From a checkpoint of a small mixture-of-experts model trained on Wikipedia: width 256, 251M tokens.
Below are experts of layer 7 (counted from 0) of a mixture-of-experts language model. Rows are named router (the router's row for the expert), down (a neuron's output weights, with its number) and show model dimensions 0-255. Each number is 128 + 32 x the weight over its row's rms, rounded and kept within 0 to 255.
Before each expert's rows: "comes before" lists some tokens at least twice as common just after its tokens as in all text. This comes from a sample of Wikipedia text that the model never trained on. Tokens count by the router's weight.

# expert 31
comes before: " |", "==", ":", "\n", " ==", " ("
router [146 124 198  95 144  88 146  58 174  79 145  91  87 137 109  78 117 148  78 114 107 112 133 146 165 117 120 148 133 149 114 139 107 120  79 129 158 107 163 139 161 107 104 126 175 107 103 112 151 130 123 139 120 142  91  77 123  83 145 136 158 130 102 139 119 108  99 149 176 162 145 164 121 140 127 101 130  78 122  97 179 182 143 113  91  61 161 143 131 141 163 126 151 146 110 121 169 148  90 134  61 152 144 127  69  95 139 204 159 141 156 159 132 123 119 134 166  98 123  95 126 198 134 152 126 120  72 114 163  36 122  80 143 108  95 170  93 175 146  74  99  55 160 139  41 103 158 168 133 186 131  91 105 162 126 144  88 143  94 150 130 145 126  85  80  98 130 154 139 216 164  90  65  97 144 108 159 158 134 106 174 124 135 152 177 142 143 170  78 151  95 116 127 164 125 178  67 137 124 135 153 157 132 113 163 125 122 138 195 165 151  96 197 122  91 100 100 125 137 123 144 132 130 105 152 157  73 199 159 144  73 140  58 104 118 127 102 144 111  95 171 169 107 115 134 178 157 190 141 139 116 154 160 100 125 131]
down0 [133  70 149 112 125 104 157 159 111  96 115 123 147 110 156 155 114  92 103 149 131 142 137 149  74  91 117 127 147 152  98  77 161 166 149 131 142 169 104 127 170 127 133 147  85 131 121 144 126 144 177 106 167 180 109 174 142  91 116  90 178  84 176 125 164 106 127 105 100 155 114  82 132  95 161 131 169 115 149  89 141 154 167 157  52 124 119 105 177 136 108 186  99 167 116 158 148 164  79 101 122 101 220 119 155 142  73 112  98 139  97 160 104 140  99  26  80  85 124 113 107 154 101 112 123 124 119 135 165 151 145 155 172 166 157 162 140 145 153 141 124 136 108 149  77  91 133  68 100 128 131  69  85 178 131  83 174 151 184 110 174 114  96 147 123 152 109 114 116 114 126 170 138 152 101 140 114  85  97  95  94 166 115 131 145 156 139 139 124  36  73 138 141 107  72  91 172 141 136  60 149 179  85 162  96 180 162 142  57  99 182 116 113 191 128 119 128 126  90 165 122 166 116 146 160 144 109 112 179  95 107 131 147 129 106 102 175 153  36 112 145 129 125 210 157 164 153 101  89 144 117 155 128  78 144 151]
down1 [119 129 124  98 167 175 155 175 135 135 108 133 127  66 127 115 142 121 136 125  96 170 156  63 137 131 101 147 148  88 123  92  99 135 124  92 127 104 146 153 171 161  99 151 227 125 152 115 135  91 140 165 131 116 132  70 108 149 107 120 148 113 157  99  63 153 126  92 130 106 119  85 129 152 183 135  95 172 163 183 158 160 157  69 138 119 157 110 125  58  84 105 102 125 104  88 163 147 120 120  64 187 135 185  73 159 136 115 104 141 165 120 144 119 140 179 136 111 160 108  98 127  55 110  97 151 114 116 140 142 137 103 122 115 120 104  99 114 152 151 155 156 104 177 150 112 127 113 202 147 131 121  94 147 131 149 107  55 154  86 145 153  84 115 119  96 115  76 170 134 172  95  76 185 173 140 123 104 107 175 183 170 147 128 122  87 132 208 117  82 176 145 128 134 110  85 140 109 141 106 125  77 170 138 108  19 116  73 107 179 142  55 207  81 102 114  99 154 114  97 124 144 134 149 132 130 116 215 151 114  99 134 123 150 158 163 138 108 152 134  91 137 119 153 131  82 152  79 151 174 110 127  92  92 124 161]
down2 [162 107 125 186  60 175 127 182 123  82 107  95  88 157 133 159  46 134 181 119 155 188 125 182 146  83 115 162 150 126 168 158  99 160  92 111 124 120 146  75 127 121  92 178 152  43 126 113 142 119 190 183  89 183 157 125 110 127 131 173 142 133 120  61 117 180  91 117 166 180 131 152 116 169  91 144 130 131  82  94 142 149 157 109  58 134  88 120 151  98 141 135 180 137  92 140 120 203 142 173 100 179 124 183 177 126 143 153 121 161 112 123 101 158 139 201 165 106 189 119 107 133 136 109  91 104  68 184  95  84 133  95 170 107  72 123  95  83 163 115 118 108 136 123 117 124  92  87 143 128 145 145 125  80 102 131 122 114 116 127 101  93 114  92 134 146 124 123 106 114 101 146  78 177 126 197 144 116 132 137 180 131 141 128 108 133 126 100 128 118  86 108 130  88 136 100 135  96 128 122  87 142 124 142 153 147 120  55 213 145 161  93 133 126  92  89 123 122 126 180 144 124 157  79  42 137 166 136  91 108  92 138 130 130 111 108 143 114 166  97 153 135 164 115  92 143  91 144 115 125 148 116 189 166 176 183]
down3 [ 98 112 162 139 144 136  89 130 135 117  90 112  94 132 110 134 181 236 138 147  84 158 126 120  79  86 167 175 146  95 134 156 117 123 162 213 162 188 121 125 151 115 166 106 121 146 107  89 150 199 153 121 101  63  93  78 189 137 110 164 147 102 106 126 110 112 127 150 105 116  92  61  90 148 127  95 137  70 111 104 150  84 169 193 125 111 106 155  50 139 106 136 158 153 107 137 150  91 130 108 159 118  95 144 133 141 105 143 103 131 160  80 120  83  74 171 118  86 144 134 107 161 162 165 125 117 164 109 119 100 140  91 121  60 125 145 156 182 143 119 175 157  88  50 123 186 114 134 159 153 169  97 137 137 175 131 157 165 128 153 166 141 130 126  92 121 140 155 129  88 128 107 144 123  58 174 180 121 118 147 146  54 154 146  88 118  93 120 178 155 100  85 162 137 148 163  42 145 151 116 151 138 155 177 136 187 153 131 152 142 147 140  80 107 187 133 104  97 186 106 161 125 129 156  71 108 101  78 112 134  74 153 134  91 127 149  97 112 153 123 167 147 142 146  68 122 131  62 131 133 123 127 155 103  95 112]
down4 [108 164 144 146 164 134 129 131 174 159  93 159 131 132 139 177 154  91  94 148  93  98 168 108 149 157 141 126  67 148 188 158 151  79 138 116 116 136  91 148 137 160  58 108 135 106 126 172 108 118 104 158 122 171 100 116 138 123 123 143 158 179 118 154 158 129 133 155 157  54 118 132 115 103 140 137  84 130 136 140  97 142 128 109 173 109 130 111 121 171  94  78 109 151 128 141 106 160 152  98 198 160  76 107  97 125 101 117 122 141 104  72 156 127  53 133 152  90 181  47 148 131 116 109 150 123  72 119  89 140 101 187  86 122 128 138  68  93 146 125 166 131 206 125 200 176  84 159 131  93 152 155 133 122 162 137 124 144 121 108 124 152 125 142  93  59  72 171 130 118 122 107 143 142  87  98 198 126 153 150  95 128  82 115 145 132 142 185 178 165  73 159 112  91 187  92 107 119  61 131 155 146 151 136 152  51  88  54 110 121 132 134 115 171 107 192 104 149 199 125 137 128 138 141 113 113 134 141 131 145 150 113 155  88 129 148  94 126 135 123 141 161 135  62 162  50 154 126 200  56  63 159 139 127 132 136]
down5 [ 76 183 167 157 154 110 106 171  47 127  91 186 134 140 128 145 139 173 161 176 159 130 120 128 142  82 157  59 140  92 136 149  89 126 152 109  82  96 126 138  86 113 135 191 125 169 127 182 132  99 119 133  59 144 116  72 140 154  90  89  82 186 171 132 162 153 159 124 121 124  62 169  99  83 185  78 147 114 123  87  88 130 167 153 167 127 136 130 149 184 136  85 147  68 118 114 152 154 115  86 100 151 102 120 100 115 134 141 126 140 140  98 129 111 128  61 100  77 130 185 100 109 108 154 100 131 179 143 124 156 100 162 166 165  99 106 112  97 120  86 165 113 118 166  83 111 105 102  98 119 177 116 146  87 104  86 135 134 144  72  95 120 174 118 146 130 149 120 143  90 144 141 160 174 163 121 155  86 167 103 156 155 141 104 148 114 133  97  92  90 171 120 102 173 140 144 196 113 151 148 153 174 134 175 151 125 193 161 132 174  90 138  89 119 167 165 170  42 133 156 156 126 144 100 129 131 179  76  65 142 140 101 188  95 145 103 110 160 130 119 186 126 113 144 142 129  45  92  84  89 110 127 118 154 144 144]
down6 [114 125 118 142 170 144 104 160  89 140 153 142 102 129  94 118 154  42 122 141  95  88 102 111 162 132 156 180 126  34  92 144 118  41 176  89 125 151 100 114 150 127  70 124 116 150 172 127 110 138 104 111 122 127 186  76 130 120 133 108 120 157 184 111 116  75 160 171 158 139  90 137 157  96 147  88 149 130 165 161 119  84 178 155 124 140 140 109  75 166  99  60 127 117 164 119  95 130 136 116  78  80  99 153 105 167  80 141 144  92 112 124 129 119 143 123 234 130 145 158 107 122 116 151 151 173 132 113 135  84  90 171 112 112 129 101  95 146 109 188 118 148 165 137 118 106  90 101 177 181 168 105 162  71 108  82  97 139 143 187 127 190 101  92 137  95 119 132 100  88  87 113 104 134 171 126 142 139 100 104 139 173 200  87  92  84 110 123 129 140 113 148 102 137 171 170 170 125 117 170  87  95 144 101 127 135 140 169 173 196 194 128  94 132 150 211  94 101 165 119 145 133 133 103 121  94 189 111  78 131 208  92 110 175 133 121 171 128 120 142 112 120 107 143 147  82 155 162 107 166 108 133 123 131 172 134]
down7 [128 120 164 115 109 114 151 157 128 129 190 150 150 156  90  97 130 109  95  92 126  91  88 107  99 128 114 102 131 112 172 157 163 135 108  31 109 161  74 109 150 131 164 110 152 136 127  90 154 128 158 119 136 121  77 184 153  97 101  86 121 125 106 123 172 133 132 104 110 176 124 119 117 200 184 125 130 173  91 142 134  90 140 170 130 184 165 139 159  90 107 171 124 120 167 129 112 151 164 148 111  90  81 143 144 117 104 131 105  99 112 157 158 132  80  93  70 108 147 108 141 185 120 103  70 141 114 146 188  87 150 177 149 108 180 161 243  71 136 106  91 104  68 111 140 174  94 117 113  62 136 129 205 168 138 130 166 121 181 140 195 132 127 112  90 152 111 101 106 116 166 204  92 107  79 118 130 124 113  70  90 144 115 134 177 177 102 150  90 113 125  82 152 124 136 108 139 217 163 139 130 167 115 105 118 145  94 174 109  78 128 149 130 123  96 115 108 144  97 154 131 131 119 139 188 133 138  87 161 120 170 180  83 171 141  43 121 117 104 153 126  89 152 155 127 147 164 156  90 110 114 104 148 118 108  89]

# expert 10
comes before: ",", ".", " of", " and", " in", " were"
router [ 89 166 136 127 112  67 168 155 120  96 125 136 131  88 128 143 191 124 143 140  84 111 118 199 144 151  91 124 105 100 149  77 122 187 118 148 106 141 121 175 146 134 176  97 135 129 165 142 176 124 101 132 123 153 186 142 124 142 115 125 158  53  95 149 182 130 152 130 204  88 135  67 155 152 119 130 134 162 173 144  73 186 156  98 117 181 127 109 107  95  93 135 157 141 148  48 128 162 124 132 152  95 142 129 155 103 144 175 137 150 103  90 160 104 132 121 150 112 150 175 213 145 172 128 124 153 145 114 106 139 107 144 110 126 142 162 118 131 110  74 140 150 115 107 105 123 129 116 125 134 118  78 121 161 135 140  74  99 136  91  43  97  96 158 137 133  97 159 142 138 132  85  74  60 128 196 138 119 170 190 130 184 115 142 197 129  66 118 128 182  86 101 129  86 149  71  95 113 138 162  90 140 144  85 112  76  90 112 155 134 119 113 125 120 132  81 137 182 149 102  46 111 137 133 172 113  60 162 121 139 145 164 129 119 175 157  67 127  93 160  69 115 118 166 176 203 148 125 108  91 135 130 124 161 164  86]
down0 [107 111 172 186 120  97 107 202 123 115 108 125 105 145 153  76 136 116 188  95 144 131  98  45  70 167 114 137 137 130 149 158 109 170 160 125 119 150  90 125 159 152 148 168  79  99 158  83  92 134 136 136 130 122 138 100  94 101 142 123 153 130 105 181 137 163 135 101  26 122 125 114 118 117 197 104 150 150 103 159  85 134 132 159 109 115  96 145 140 186 145 132 141  90 128 148 120  96 121 144 144 135  82 171 112 106 107 118 123 163 122  92  92 106 125 142 131 169 213  80 140 151 112  79 154 178  69  62 144 113 130 133 114  98 152  81  96 167 120 125 116 166 219  81  72 129  91 110 141 104  84 170 158 138 170 109 173 138 127 106 116 119 207 108 147 132 143 110 124 156 161 160 186 185 127  82 132  77 111 140  99 176 103 162 136  78 115 160 151 128 134 118 120  77  99 153 134 155 130 151 138 157 145 202  68 192 101 116 102 171 148 182  89  80  91 143 160  76  91 136 147 128  89 128  99 127 108 142 119 124 144 124 158 127  72 122 121 130 134 143 129 137 126  91 101  90  97  92 244 130 162 130 164 117 112 131]
down1 [151 136 107 139 180 103 100 138  87  97 175 159 101 149 110 132 130 133  64 173 114 164 154  76  93 166 112 155 147 108 129 178 118 119 142  90 166 190  86 150  99 178 109 102  87 106 117 101 134 105 123  97  65 165 110 174 142 118 128 173 132 135 149 150 141 168 134  95 101  75  80  79 136 127  91  78 163 136 124  85  58 135  98 142 144 150  89 130 114 200 116 144 112 152 158  96  51 104 107  90 116 108 173 122  98 150  82  72 105  71  90 120 136 101 148 132 188 143 127 173 107 107 111 136 100 160 105 107 152 122 129 187 108  54 177 152 130 180  90 154 142 142 211 124  95 139 144 109 129 139 145 112 107 137  95 149 116 113 137 122 159 130 172 194 112 112  86 111 185 137 159 124 164 160 107 129 143 236 119 158 126 142 102 112  76 158 125 148 152 130 103  47 155 157 158 114 207 122  91 129 133 133 121 100  80  94 159 103 130 114 142 157  98 117 160 115 109  99 112 162 121 179 131  97 144 132 153 129  67 147 115 146 161 146 118 211 127 135 180 192 175 139 160 115 126  93  97 111 173 130 127  99  80 141 122  77]
down2 [ 67 155  77 201  85 145 118 107 158 150 122 110 129 118 132  35 101  90 128 117 112 137 151 148 115 167 120 152  15 132  92 143  98 109  79  65 121 126 135 127 189 177 134 206 126 111 124  84 115 172 163  74  72 146  90 138 101 127 128 114 183 181 164 103 162  49 109 164 183 126 134 162 123 169 134 145 124  99 111 176 160  97 154 115 107 135 112 118 167  62  88 131 190 162 165 165 144 126 133 113 152 127  61 130 119 146 122 136 189 130  81 171 160 135  70 160 163 108 104 137 121 131 122 146  95 138 170 113 147 143 113 113 109 180 107 172 132 104 155 122  66 124 118 164 136  99 117  77 135 104 152  84 143 156 153 171 109 109  69 139 120  96 140 187 108 113 137 138 103  91 171 136 121 143 142  84  79 165 129 134 136 129  89 105 164 134 147 118 144 113 156 129 113 115 134 106  88 139 107 170 126 146 229 170 101  70 148 140 129 100  90 168  81 184 145 145 144 149 109 104 144 158  91 103 130 143 139 137 107 180 138 136 118 133  72 142 127 138 152 164  77  42 121 121 149 122 136 139 105 145 123  93  93 175 111 147]
down3 [117 137 129 135 131 148 228 120 158 167 104 118  81 152  85 142 118  94 139 128  79 106 126 158 106 104  94  61 125  79  81  75 142 159 196 127 131 180 155 142 117  88 177  81 154 184 196 138 148 140 139 123 122 145 220 123 204 115 156 150 148 130 109  97 112 135 175 127 124 128 115 141  91 129 155 160 129 162 183 195 152  97 140 111  87 121  96 138 197 114  85 182 114 122  80 149 103 167 124 210  75 114 144 112  88 123 187 108 131 146 159 111 111 170  72 127 114 115  77 120 126 127 152 116 118  72 153 124 179 183 116 163  93 104 111  74  69 122 123  86 176 112 113  93 165 175 142  99  99 137 202 107 136 131 146 102  99 126  85 108 132 126  51  76 141  61 106 142 111 119 120 121 189 147 166 147 121 182 136 127 145 205 143 120 117 200 121 151 142 136 118 129  93 137  95 143 146  95 150  83  99 160 112 123 104 144 136 135 136 145 116 105 113 153 133  63  93 117 103  94 122  92 151 158 107 142 143  97 147 120 136 157 120 113  90 123 214 117  99 136 149 113 132  99  98 123 118 145 138 125 126 126  80 133  97  84]
down4 [132 108 104  92 152 158 119 155 136 151 152 151 105 196 203 121 140 106 110  10 121 160 187 138  94 119 149  90 151 110 120  84 151 162 169 174 125 118 151 109  97 121 120 105  64 119 165  70 144  97 100  91 151 109 145 165 108  69 112 111 114 183 155 114  94 139 146 176 149 145  96 141 138 100 145 163 112 151  91 146 176 117 142 134 114 171 152  89  65 221 131 147 143  97 115 121 127 115 124 138 100 166 164 160  77 151 115  27 110 120 166 114 143 147 113  79 118 146 144 118 137 139  83 119  77  84 125 107 159 158 152 121  94 135 117  63 123 110 129 127  98 170 133 194 155 113 116 108 157 100 134  98 173 158 143 183 134 103  93 132 165 121 170  72 170 119 117 130 117  97 124 150 160 115 152 153 165 126  93 160 134 124 156 141 145  81 202 160  85 130 169 120  77  88 131 126 121 105 127 145 173  76 156 157  86  70 163 124 104 191 121  98 161  79 125 159 118  75 166 115 167 127 115 208  80 127 177 147 135  97 141 125 153 123  94 115 124 118 159 116 138 113  55  98  90 147 135  67 163 130 104 144 145 151 175 106]
down5 [156 133 123 134 153  89 120 122 111 180 137 134 182  90 108 174 137  93 147 128  75  96 120 139  53 165 213 111 122 111 134 116 119 139 152 118 108 137 109 123 134 137 139 136 168 152 125  23 104 174  97 133 136 160 160 125 137 105 115 136 179 131 127 111  98 116 110 156 119 123 145 151 143  82 127  69  93 130 112 100 151  53  86 115  71 126 120  84 186 159 108 129 151 121  80  86  82 103 168 137  91 177  95  73 123 142 168 138 145 144  85 129 130 173  83 124 103 119 149 189 172 138 144 152  87 110 130  74 125  54 165  99 168  75 104 130 101 132  88 139  52 113 142 158 169  91 122 167 162 117 164 150 108 118 152 110 120 138  86 104 135 114 125 121 129 118 110 184 122 143 145 181  99 133 116 137 109 158 115 171 107 160 139 149 138 118 111 168 168 190 102 147 144 144 170 132 208  79 178 137 158 137 135 192 187 151 157 112 136 148  83 171  85 144 152  84 110 140 187 144 102  82 114 138 126 152 153 128 146  95 130 114 133 155  98 189  75 158 152 154 109 116  74 188 100  68 129  39 148 111 162 131  83 154 110 186]
down6 [149 138 170  89  80 131 124 120 104  95  71 189  95 142 140  93 145 124 129  95 129 105 143 115 112  87  83  94 162 129 141 112 157 144 109 183 140 170 142  89 173 138  62 163 107 107 178 111 164 186 106 136 150  95 170 108 107  98 149 138 114 134 107 106 149  67 183 210 151 115  72 168 151 100 167 110  99 140 145 113 101  92  64 101 146 176 101  66 190 192 107 157 120 111 114 135 107 163 113 108 139 100 127 131 155 141 118 142 136 127 137  97 143 136 173  68 178 146 159 106  93 171 165 162  89 124 150 143 137 162 160 107 106 129 163  87 142 146 137 157 206 100  94 140 148 115 162 174 113  90  77 135 109  81 136 124 173  86 123  29  99 135 125 101 146 117 132 117 152 101  48 125 176 206 141  63 124 152 131 164 128 145 131 150 112 148 151  98 121 164 145 150  70  95 128 125 208 147 142  97 115 141  78 180 158 121 113 138 132 164 138 108 147  37 133 144  86  76 109 142  89 134  77 101 127 140 133 165 145  50 159 163  92 131 148 137 137 181 162 103 161 131  82 122 125 150 129 128 123  98  96 111 132 139 102 138]
down7 [124  92 117  90 133  93 188  37 101  92 128 117 106 166 123 119 138  99  80 176 104 113  98 162 132 115  58  60 119 100  68 100  78 119  79 180  74 128 183 178 129  90 110  83  82  83 134 124 137 114 139 125  98 125 127 141 106 129 164 105 168 121 110 132 138 135 102 116 132 128 169 122 153 142 163 134 103 124 114 131 147 136 194 107 140 207 101  82 117 144 195 175  81 142 148  92 191 129 120 124 152 106  92 139 107 130 107 106 149 166 126 140  96 154 118 178 125  95  96 103 157 160  91 167 155  81  73 172 110 119 155  94 206  95 142 100 144 145 104  88 134 144 118 151 105 203  81 178 108  98  74 116 125 159 144 136 149 104 120 152 145  73 157  89 104 142 109 150 120 170  62 104 144 145 119 111 133 134 173  79 181 115 132 166 103 155 152  88 159 150 115 143 188  89 115 166 129 161 164  88 174 162 104  78 197 141 112 187 147  66 109 167 140 142 133 156 157 156 101  96 128 132 112 130 134 113 147 161 202 148 138 164 105 107  88 152 157 146 105 158 144 153 192 106 108 140 188 123 133 100 167  93 117 105 135  98]

# expert 2
comes before: ".", " ", "%", "0", " •", " −"
router [124  94 122 120 123  57  63 139 121 104 142 110  97 111  46 116 114 128 109 183 114  94 145 105 134 114 188 138  94 133 105 160 121 101 127  61 116 146 214 124 125 106  90 148 161 157 130 168 116 141 109 134 154 102 115  80 137 121 150 140  76  85 166 126 125 133 111  99 135 152  88 159 146 110  62 103 162 110 122  99 142 172 156  76  47  45 115 164 147 162 126 143 129 102 116  81 129 186  83  77 117 210 157  86  77 114 118 135 131 135 161 119 140 133 128 144 162  87 133 143 146 138 159 116 122  96  94 104 117 158 146 184 149 168 133 116 138 121 127 159 185 134 141 153  87 129  77 112 208 147 118 141 216 122 110 134 143 167 140  27 116 148 137 143 134 115 135 122 161 103 158 113 102 160 117 165  96  82 123 193 166 180 157 135 143 151 106 124 103 101 149  36  95 151 151 175  95 135 149 103 136  77  71 143 162 118 137 110 147 148 141 158 114 111 121 106 130 122 163 107 144 148 119 162 184 131 112 112  97 119 106  99 101 157 139 187 151 128 152 104 151 109 111 155  73 119 151  84  97 153 204 140  62 132 118 193]
down0 [160 138 111 128 149  89 141 103 115 126  67 135 137 113 108 121 239  70 146 166 110 146 220 104 171 149 142  90 158 154  97 116 116  62 184  98 130 166 201  82 137 148 169 127 115 146 147 135 165 142 174 180 106 101 125 187 143 203 194 166 137 125 168 112  77 172 106 134  46  85 140 121 139  94 135 150 144 169  94  95  93 141 131 137 117  89 141  85 116 146 129 131 143 104 200 154 107 131 151 108 123 130 114 150  94 127 137 160 123  83 161 126  71  77 121 115 104 152 130  59 137 135  94  89 148 160  74  73  75 111 116 102 135 153 116 112 140 164 108  92 179 130  71 118 100 125 183 138 115 169 167 126 113 148 165 113 152  74 111  83 125 189 104 109 108 139 126 175 140  94 183 137 145  53 155  95 138 106  96  86 133 123 145 133 136 169 106  88 104 127 109 160 157 186 163 125 137 149 107  88 120 152 113  83 137 110 139  61  89 118 179  70  66 137 108 142 131 105 117 177 165 139 105 131 112 146 159 143 115 121 158 179 160 122 147 154 137 137 117 125 186 129 126 113  96 155  70 181 129 141 148 135 135 107 154 109]
down1 [154 104 159 145  73  85 151  91 167 178 182 149  73  97 119 140 154 145 113 153 194 123 165 101 140 123 105 134  94 135 104 175  92  73  95 130 200  95 105 144 143 178 189 179 155 108 153 115 144 149  93 169  78 140  85 143 108 179  92 132 150 129 132 160 174  99 145 139 105 175 123 127 163  71 122 103 139 147  98 119  78 101 122 147 150 113  75  93 159 131  84  96  76 109 145 164 144  32 143 175  75  86 175  96 106  97 137 131  87 127  79 167 102 160 132 154 173  86 165 138  98 176 142  95 133 106 162 168 144 128 157 180 111 168 140 171 163 128 119 104  74 146 151  96 120 134 151 116 158 126 147  81 136 161 138 156  81 147 124 126 120 158 141 114 141 152 137  59 159 123 115 104 125 140 175  72 152 170 179 135 161 176  95 147  84  66 143  78 153 199  85 129 159 154 123 182  90 128 127 125 111 159 124 215 115 133 176 143  96 110 142 114 131 159 142 130  70  58  83 130 113  78 130  95  81  77 102 141 138 185  92 115 118 142 121 116 142 103 104 164 144 113 109  69 108 103 128 128 111  99 120 125 131 157 117 125]
down2 [114 115 158 121 149  81 111 119 103 156 160 151 107 111 130 144  87  76  82 173 159 134 142 156 149 148 177 121 135 152 124  93 131  60 115 106 134 102 184 133 164 139 124 118  70 167 184  88  26 140 149 117 128 161 153 150 121 147 137 103  82 117 128  96 161 150 181 118 197 133 158 178 153 154  97 157 153 191 134 115  99 137 166 134 126  98 128 146 145  99 159 132 111 117 172 101  95 127 126 117 141  63 172 132 107  46 111 142 126 108 180 167  59 119 126  84 136  92 133  84  60 163 145 173 153 118 126 138 102 182 130 168 137 145 158 143 149 129 128  82 102 169  75  95 106 122 112 120  87 106 118 154 133 163 123 145 163 128 116  98  64 170 158 136 167 122  78 105 101 108 133 103 115 100  85 148 101  98 100 109 144 173 152 157 115 111  73 110 127 167 130  92  99 135 106 116 118 101 177  58 127 179 143 130 177  67 156 123 114 146 125 129 179 236  60 114 117 137 103 103 137  99 182 164 121 112 109 144 148 143 148 148 130 210  86 138 165 179 170 114 144  80 138 101  65 153 125 166 130  79 136 141 156 140  67 109]
down3 [189 101 101 119 104 149 137 129 120 124 101 116 126 137 101 144  77 108 150 161  84 125 119 123 116  78 176 175 147 161 161 106 146 115 126  93 136 131 169  76 150  84 123 105 102 110 115  88 155 118 116 149 163  95 145 162  58 127 126 175 136 104  93 169 108 182 104 137 167 139 121 170 147 123 114 185 117  93 112 189 114 144 134 115 184 134  80 118 163  50 105  91 133 116  98 121 132 110 117 115 181 136 105 167  88 173 139 111 146 116  52 127 129  99 185 146  70 118 125 123  69 155  43 146  98  95 108 138 103 153 129 120 130 105 145 141 195 118 104 172  88 149  99 152 153 130  79  81 159 139 124 189 134 132 137 104  99 158 145 143 111 148 156 109 138 161 137 122 150 159 174  93 139 144 141 134 110 122  94 149 117  95  57  83 135 194 150 158  95 106 152 191 178 140 105 140 123 138 135 156 126  70  98 146 134  84  59 111 157 120  60 126 178 144 186 165 131  96 162 166 103 121 112 189  81 160 167 102 132 191 225  86  82 150 102 164  88 123  61 160 138 143 134 156 104 153 129 108 118 152 103  78 138  62 141 150]
down4 [ 98 161  99 120 169 127  79 183 107  84 152 166 132 110 117 155  99  84  99 195 175 104 169 131  57 188 193 119 168 127 154 140 132 126 143 132 143 121 140 169 135 104  63 127 148 135 178 104  26 166 127 150 172 119 138 124 107  84 105 146 159  75 129 186 131  75 114 119 104 108 124 121  87 111  73 130 127 144 159  99 199  81 171  80 149 120 115 132 177 125 114 118  77 115 130 195 126 136 188 144 148 125  87 187 120 127 116 162 130 101 125 101 128 160  94 183  89 138 100 164 142  68 130 176  97  76 161 112 129 125 114 105  78 174 165 155 183 121  99 148 103 150 149 134 136 144  84 131 111 101 149  91 112 163 111 193 177 112 137 150 127 141 172 101 124 125 142 138 140 154  86 144 114 163 116 138  82  63 131 120 144 126  87  94 128 136 173 149  98  92 122 102 136 117 110 101 141  99 144 114 136  94 138 153 168 112  94 115 131  94  54 123 134 172 156 138 156  66 108  92 115 154 155 185 163 183 110 106 139 163 189  54 132 140  65 114 161 172 159  86 116 102 129 146  57 132 131 112 158 124 113 130 151  65 105 148]
down5 [119 110 102  95 107 127 110  41 159 106 123  92 188  33 175 149  64 137 107 151 147 141 104 144 150 112  73 156 154 143 142 105 195 132  60  99 142 126 133 140 144 121 122 151  97 139 129 169 126 139 156 119 189  68 146 160 200  85 167 162 143  73 139 150 102  99 120 130 118 153 136 105 148 134 102 169 186  82 151 127  79 107 113 109  79  73 132 134 134  47 211 164 174 136 156  88 149 105 132 129  96 151  96 190 108 145  99 149 101 101 183 142  82 131 195 215 113  86 141 154  98 121  78 113  89 142  93 161 143 132 157  99 202 117 130 160  76 119 104 159 100 135 190 146 134 118 114 119 126 112 198 123 149 150 146 129 102 144 135 110 155 134 126 171  71 114  82 141  77 143 124 142 155 134 147 141 182 150 169 191 101 129 116 143 131 127 161 137 163 188 172 118 141 189 153 117 112 137 140 114  93 123 133 112 167 109 114 101 171 105 100  93 139  54 121  86 152 128 163 123 123 133 104 164 146 158 123 121 123 126 139 145  90 125 140 130  87 132 102  88 120 150 124  95  83 134 110 108 120  64  91 141 110 110  97  67]
down6 [114 154 119 164 188  84 152 144 170 139 142 149  58 196 168  95 130 166 118 108 131 104 170 119 177 168 160 150 184 146 159  78 101 107 156  87 111 111 142  95 111 199 147  72 152 131 161 143  87 172  58 124 157 125 137 135 118  92  76 145 131 103 158 142 108 181  91 197 138 131 130 143 127  41 142 140  86 135 169  87 108 156 162 112 143 140  88 131 134  79 108 146 130 137 108 106 143 133 142  97 118 175  93  85  99 169  18  57 134 119 135 127 119 167 152 108 127 110 196  75  65  84 166  95 107 119 156 160 149  62 137 165 128 158 114 111  67 130  25 138 109 140 131  97  70 143  90 114  97 178 123 112 157 152  90 127  78 100 136 126 142 130 144  80 122 178  98 120 103  80 104 107  96 127 170 120 181 115 108 123 199 147 133 132  94 106 172 125 118 131 111 120 132 125 136  87 147  93 142 142 137 127 106 126 113 129  98  92 128 174  88 103 104 152 179 133 143 192 145 140 119 141 128 196 186 106 128 136 127 126 146 148 157 152 131 132 145 103 104 156 161 136 186 156  97 108  85 168 153 167 104 145 116 140 138 135]
down7 [150 161 172 134 132  95  81 117  86 147  74 116 150 132 117 118  68 109 155 168 123 143 121 185 133 150 144 179 112 162  98 148 125  13 110 120 104 149  57 161 146 113 153 139 192 165 133  60  96 147 136 141  92  93 145 110 107  96 108 124  98 124 171 121 170 117 168  70  95 101 114 117 111 106 127 146  48 174 183 117 102 141 125 236 117 142 125 113 102 126 103 111 127 138 110  95 135 129 113 105 158 152 142 184 116 171 192 156  90  97 143 130 125 157 126  91 161 103  88 146  77 153 135  88 117 156 126  70  97 143 147 127 104 156 109 125 141 132 105  98 147 152 110 133 155  52 127 129  97 135 123 116 179 148 153  77  78 155 111  88 103 113 158 129 101 169  37 166 152  97  95 113 124 127  97 135 178 101 140 108 131 170 137 162 119 136 118 141 214  86 144 129 212 104  98  83 199 166 137 140  99 137 148  84 140 147 120 128 121 136 101 150 161 149 136 194 102 137 117 183  91 108 145  69  98  49 108 134 115 120 157 145 140 161 148 175 158 192 158 138 123 151 141 130 110 102 126 144 151 138 174  97 129 153 143 153]